python train.py --n_layer=9 --d_model=128 --n_experts=256 --experts_per_token=4 --d_expert=64 --d_shared_expert=0 --activation="swiglu" --moe_layers=[0, 1, 2, 3, 4, 5, 6, 7, 8] --router_score="sigmoid" --normalize_top_k=true --routed_scale=2.5 --balance_loss=0.0033 --balance_bias=false --n_groups=8 --groups_per_token=3 --init_std_router=0.0351 --lr_router=0.0017 --n_head=6 --n_kv_head=2 --head_dim=32 --vocab_size=8192 --norm="rmsnorm" --norm_place="pre" --norm_eps=1e-05 --positions="rope" --rope_base=10000.0 --rope_fraction=1.0 --qk_norm=false --attn_scale=0.177 --tie_embeddings=false --parallel_block=false --init="uniform" --init_std_qkv=0.0545 --init_std_o=0.0677 --init_std_up=0.078 --init_std_down=0.078 --optimizer="soap_variant" --lr=0.00459 --weight_decay=0.0 --lr_head=0.00747 --grad_clip=0.5 --warmup_steps=200 --schedule="wsd" --decay_fraction=1.0 --decay_shape="linear" --final_lr_fraction=0.0 --batch_tokens=32768 --seq_len=1024 --doc_mask=false --train_tokens=295100000 --steps=9006 --dataset="wikipedia_en"
Below are experts of layer 2 (counted from 0) of a mixture-of-experts language model. Rows are named down (a neuron's output weights, with its number) and show model dimensions 0-127. Each number is 128 + 32 x the weight over its row's rms, rounded and kept within 0 to 255. Numbers have three digits each.
Before each expert's rows: a language model's description of what the expert responds to. This comes from a sample of Wikipedia text that the model never trained on.

# expert 24
What it handles: Prefix pre/post. Word-initial prefixes, especially pre, post, pro, vice, non, as in pre-law, pretend, preparing, non-Euclidean.
down3:097114159130051104164166076208102161172092154169158102119106140151142129128166180088117123084135085126104107128118109098155109118141156110069150125094103110163145143138044127086077126084105133126113131169136128097101132141084154069157151069167122129151149114098136118081183114091153106102065161136090160103152134109107129158141083157116112118102156099084190158154153107211156092075124
down4:146106114068107109105103173124123105126096087153108098129093137164101152128120166102081160122155116128199156130190093097107084093141192151156123085117101154162134122162177087134147112060129183113131147158175130132109123178172109167065139177116194157146182098104130158124184158138118094076091134160103138111091041125224114171149155119139099119101145107127135146163165155107128111128118

# expert 52
What it handles: Prepositions before years. Prepositions like in, from, of, and en dashes placed right before a year or date, as in "in 2020", "(1854–1856)".
down0:103123170111109168092107165099128182119088128101121128061157157177133105021146168115132139132086137116097152110093082090106192165120109139165138110160127115084066095124179170125187153163102133102119113094183120085119130139118138175143169156165104070181147084089156136131113110111096129094174090133179135141079154118173158090184088103114142091099118164093084096137153139103145140121161
down1:100154176110109091085134168088143142096108159146114167087097142105131131079144122119153134091117140101074118170124127104112092156139118129094132142135073102118146151157087097212085122183121130080144144115068165097089110152132060188146111158127121152088152133164166148080074127180167129184088163124143171124134139116127162092085121139136158126189170195104124106131127185171155194112195

# expert 45
What it handles: Spaces in dates and citations. Spaces, comma-spaces and month names followed by a number in dates and taxonomic authorities, as in Cate, 1973, July 13, 1982.
down0:133122189169133149144124092155122080072220200141110116130094109151153128118105151124117132086172126154129100137118134158147067093132142152131095117134143120169123175145149096191154065177195063098156116152116137102084119109087165115114149142178155158141149127121149178141136085121140169122116065089078017131144157105156100144135087127154168118092090161096087088124110120136106128159143
down1:105122179125075133070140135207144089158113180135147106176075122134164110156122177090088134146099110056087145122168187097154130181097159118082113099179121164137145161172162139190159132114151132120122135113118129132160125089108092150155108094158107173123140117127141133117126133164049150145126198122126158125072164108112077133110113141124106073085088144047187134086134115096122078098143

# expert 29
What it handles: Word-final vowel endings. Mid-word endings like -ore, -are, -ude, -ale, -ose completing a word after a short start: crude, Phare, scale, Core.
down3:101154159161084141176152154056139077119177143097131095137157122134115145169156171141133117182140173155160109145065151134172147127139182174150150081145116119171097132138138077139100224108139111073141114067131127081130101127171133094158163098148139146138122195151176159111169156120129159107096145130163124154090155164164129149149150147129162090185137062107103067135086092111138089187118
down4:164150123138152084107063119157091121164117116153132131114131184175141139117049125164193122087095120140152113100135153082098085062128192135157109125169100142081129149154112168093132144176140137115151132151135183082185116086194130180144150116153128070141145107081138147135107137136129133091144124122181110131142143166195079110148096093090073168096122182102142111133189173128145168062119

# expert 10
What it handles: Noun/adjective suffix endings. Final word pieces ending in -y or -ary, such as dain-ty, guil-ty, novel-ty, Newf-ound-land, Pat-rol, usually before punctuation.
down0:181139160084135171121173086126156087155146166121179178113125121155176096188123209168135083122159152182092145118166156139135120127159186139111118101169134118129143134181131151139141108135165110135172100159142056074118086129124118126157080146116090140112197191151144177135117088102177126186080106089109131132060142063120144188131126164142149132149092118134117122136117099100111166130193
down1:111142125171077106078158120122162140114154116145114101103157076120192156137172153121155072169146112165139122180066096116178146157142088146130164131163085092098133096134121165158190168145153101159169102084080119149096126156156176133076180121103130098143183124061133121119096054055172088084103122129128095121139107133136039094115146118147092149127074116113135146118082102151099142102109

# expert 16
What it handles: Plural verbs, ord pieces. Plural auxiliaries like were, have, are, had been and phrases like due to, plus the word piece ord in orders, ordeal, ordre.
down0:180094103121096132151100144100089145115130079113152101155142147154147168169117134149042118183146129195145096085173077143164152121091201149155166184114123176116112115116156127129139136102119153114159082055080050168126158094126193125125138157149118170080125068168131083061155151081177127159079147137156150136126107164096110098154124142127136150118092108139143094127128148115067153109154
down1:132118063142123130109104071139135157117103103104106160126126111083130174185134149108100118124143075149073109129113145173127134158178175111055168155186100101084172150197155145092119166095058122117069143105152155128115115108118116083120135151109122095093132110070072129092102137127139162094180091162118182166101120152091129133103096118191102173094174125162163096122038134106109160140144

# expert 14
What it handles: P-sound word pieces. Word-initial or mid-word pieces with p or r onsets, such as ep, sp, pro, res, dep, ro, as in weep, aspect, Department.
down0:113108149130145114123123159139151139164146135120110125108162161130125117163135137136146160117089116060212142115123165165100126166151095116177138144087130077151108137057100158076202119105162162152098145078095099110170127127127128130163146097084119136152171138091074111179153150097107096139148098152122108162173112129114005138113180135092118161051085104111126107148184163111130117112049
down1:095103136070119137134133110141079139141124183103183125126090152117138148158102178131161079070132156159145132165094100148117133165167111131089158151128155138119157076190083099207164087206128170125142146157161199107112123119140122155140108173080133128141209128111180156106153091172146173126124115121062076158141111136121162091095077092093119129179094155108124134172121086176144138159110

# expert 20
What it handles: Plural and -ing endings. Word-final suffixes completing a word, mostly plural s, ers, es and ing, as in flocks, banks, funds, Following.
down0:157102176121075160149189117171158131177090130113116101137129113163136151140176051093174121125122111112127101121154121138125133140136183066134155055059135145115156112146110111136123122095166100165123203154081151172135103171130118149181178146092092099144125089197121136171143156131099205052154151129150075094133110138105098115092146155097158102133070127093143182105105149102101090124131
down1:126151173149173124138143130165089164098140086132174108145094080135163127104176200165134135089133150188060143079142096161096144099158116117166061158124075145130135141142158144096118097145161132088193105131120131136117125140166121105124110108119108130103133151125057098179155117056175111149128132109106127103097177116108125130223094132078100120124100042116127114158099098147125101218138

# expert 1
What it handles: LaTeX math delimiters. Dollar signs, closing braces and subscripts in LaTeX math such as $n$, ^{A}, plus short word-start pieces like per, co, trans.
down0:170125129158142137171151126197180144123139151131123098104111068197116129150067114124096119121191168119126168161112104151084116089158141159147151111168140068079174153076079159090089121150099116142176136162033153140129099098116160160127124149167143156106151127158202106148098124144146125111091179145102147090172147122092192118075145061132163144104154185100156132152150103137114145120091
down1:139142172131130122164085165138185092106138142134116094146172088110106145148141157187123138151089144095162080116121167144090179106144139129144169104138127112152123154072106141163115165125139083076088180159095108124069132171059139103133217150097128096099166116080107105136103126134085123080142092138127158124056090105186098113186100169114115069091164086133179124128122089161126166147065

# expert 34
What it handles: Letters B and P. The letter B or P, capital or lowercase, starting names or abbreviations, as in West Bromwich, Široki Brijeg, D.B., bonding.
down0:141120108122098145152100115078156093166178153186075132105149128141161117114179071152073106110127153136134110135147183138111138170151115111104178129134132145106132114152075125160139169101134140148089084098119099135143060137194139117058093101109093108157180156114138135165157183111145096124106130071148158128129205074129167091133111107146119072139141069126119163211120211123090150081159
down1:132112143137131095153109113208091132060184147069156155160090114145177059173153163091118162115118145089155130131103108141099123139119179086145158146176132107117113141121140162183148095189192184155155129156175143126103156126118160133066093128170129190123201116168154087138126100160125113144137081159126161118089123114137066108130092128138095105133108097188175100115084180140146116107077

# expert 50
What it handles: Er and ell endings. Word-final pieces like er, ell, son, ton, ill in surnames and nouns, such as Shoulder, Producer, satellites, Marshall, Cotton.
down0:120088159076076149119132145144150163099111111164140148163145098194134091150150092128151095181105075161117137102156130171072110148138058079112140145100137149132174141104141184126085185108167127157097136112125084190124136068095134182131138157116098142159069084134083200117086159048159137184119131151118101133118132129109116123109130131102167121123145185096145126120157085129149202189156
down1:166129123080105108146083140103100152061139125128090104116126077131186086124104136143105116113142068099117121110132124117069049101120109092113163172163142089149182129095102108142125137100152121129203140165126132130117215147124110167087053167126061140136139159137108127128048110108112105091096125102139173156103188131093093095111065097125153112110072087059158105085160118134138134135134

# expert 58
What it handles: Articles and determiners. Articles the, a, an and phrases like as the, is a, to be that open noun phrases, often sentence-initial The.
down0:138141144120113138149107120117173090151109163085067126152104121154143135111093111150057097121142185151080130074130136137149185106126181146131117063171109185118157136105110120099096098086076098128140127159146101127141106133099115188106133132158109137175000111187131134156129100135099132083135170192118147144100109126144156078131164083083142045165102140159161084103146125149092118095098
down1:151096137142165134171125129120089130117159118078132127101110172158184149090093113168101193133188152106183167118149092099122166169114145134116121193105119100178127107146079078101170155136137171141129075103144061119155158138106122074122142135105069138127151189106078162136155134109129127054195105123127136108160176166116138132159146156115078154063172142166111166145200077152155150116138

# expert 53
What it handles: Capital C initials. Word-initial C or c pieces in names and terms, such as Census, Cables, CNG, plus other capital initials like D, T, F.
down0:136140128146163139146144171173121132124123127158147180158141108164116185105140157093175156161116149120138145060093160081113111132108131135167158081097142109101135120145073134123145125170103105157119144129110157112131085125101141085145127087154116097131155128134126051086117113127093018177135146085115201134064209169142182170168086122153119129160128122079151148107078194130135061087107
down1:091105123121086168186095112089174180129124145067096161113179170118115140091173148134124109147117120161117102142147104078155166102135070141095118135122114120090078149091127058158058167104092130162195154117149124125118114086115101115158136160107144115079128134064126082121172106152111156120144197178087125186096117149129178109115090085145061106129109113210113105119127192139148147105148

# expert 32
What it handles: Verb ending pieces. Verb suffixes ing, ating, ed completing a stem, as in premiering, skating, distributed, plus words like known, out and CJK bytes.
down3:141141060118144161118126153126182149094124177136131128064121103099100153127127142114098089148182120125130162135119085147173156096127082140101123133094141103097142099143143104114190052100127185125145096148112168095216115086128098115176146070126116109178137141105142128124158180164135084078186181136058135191090140136157091082113109141095136074102118130088155188178121153123117174129167
down4:156135042089149138161082147117114103155102137179208101161160104080080121075084095158090147115127131111110126118118166113093118174096171097125136180119123133215130128109166127078134154114137189120135089112125140131119102113114135181123098157147054093160134109134075114104180071123167206137114117154130094144127104131068108129093120187121115141123115105162162160147108140163173164192146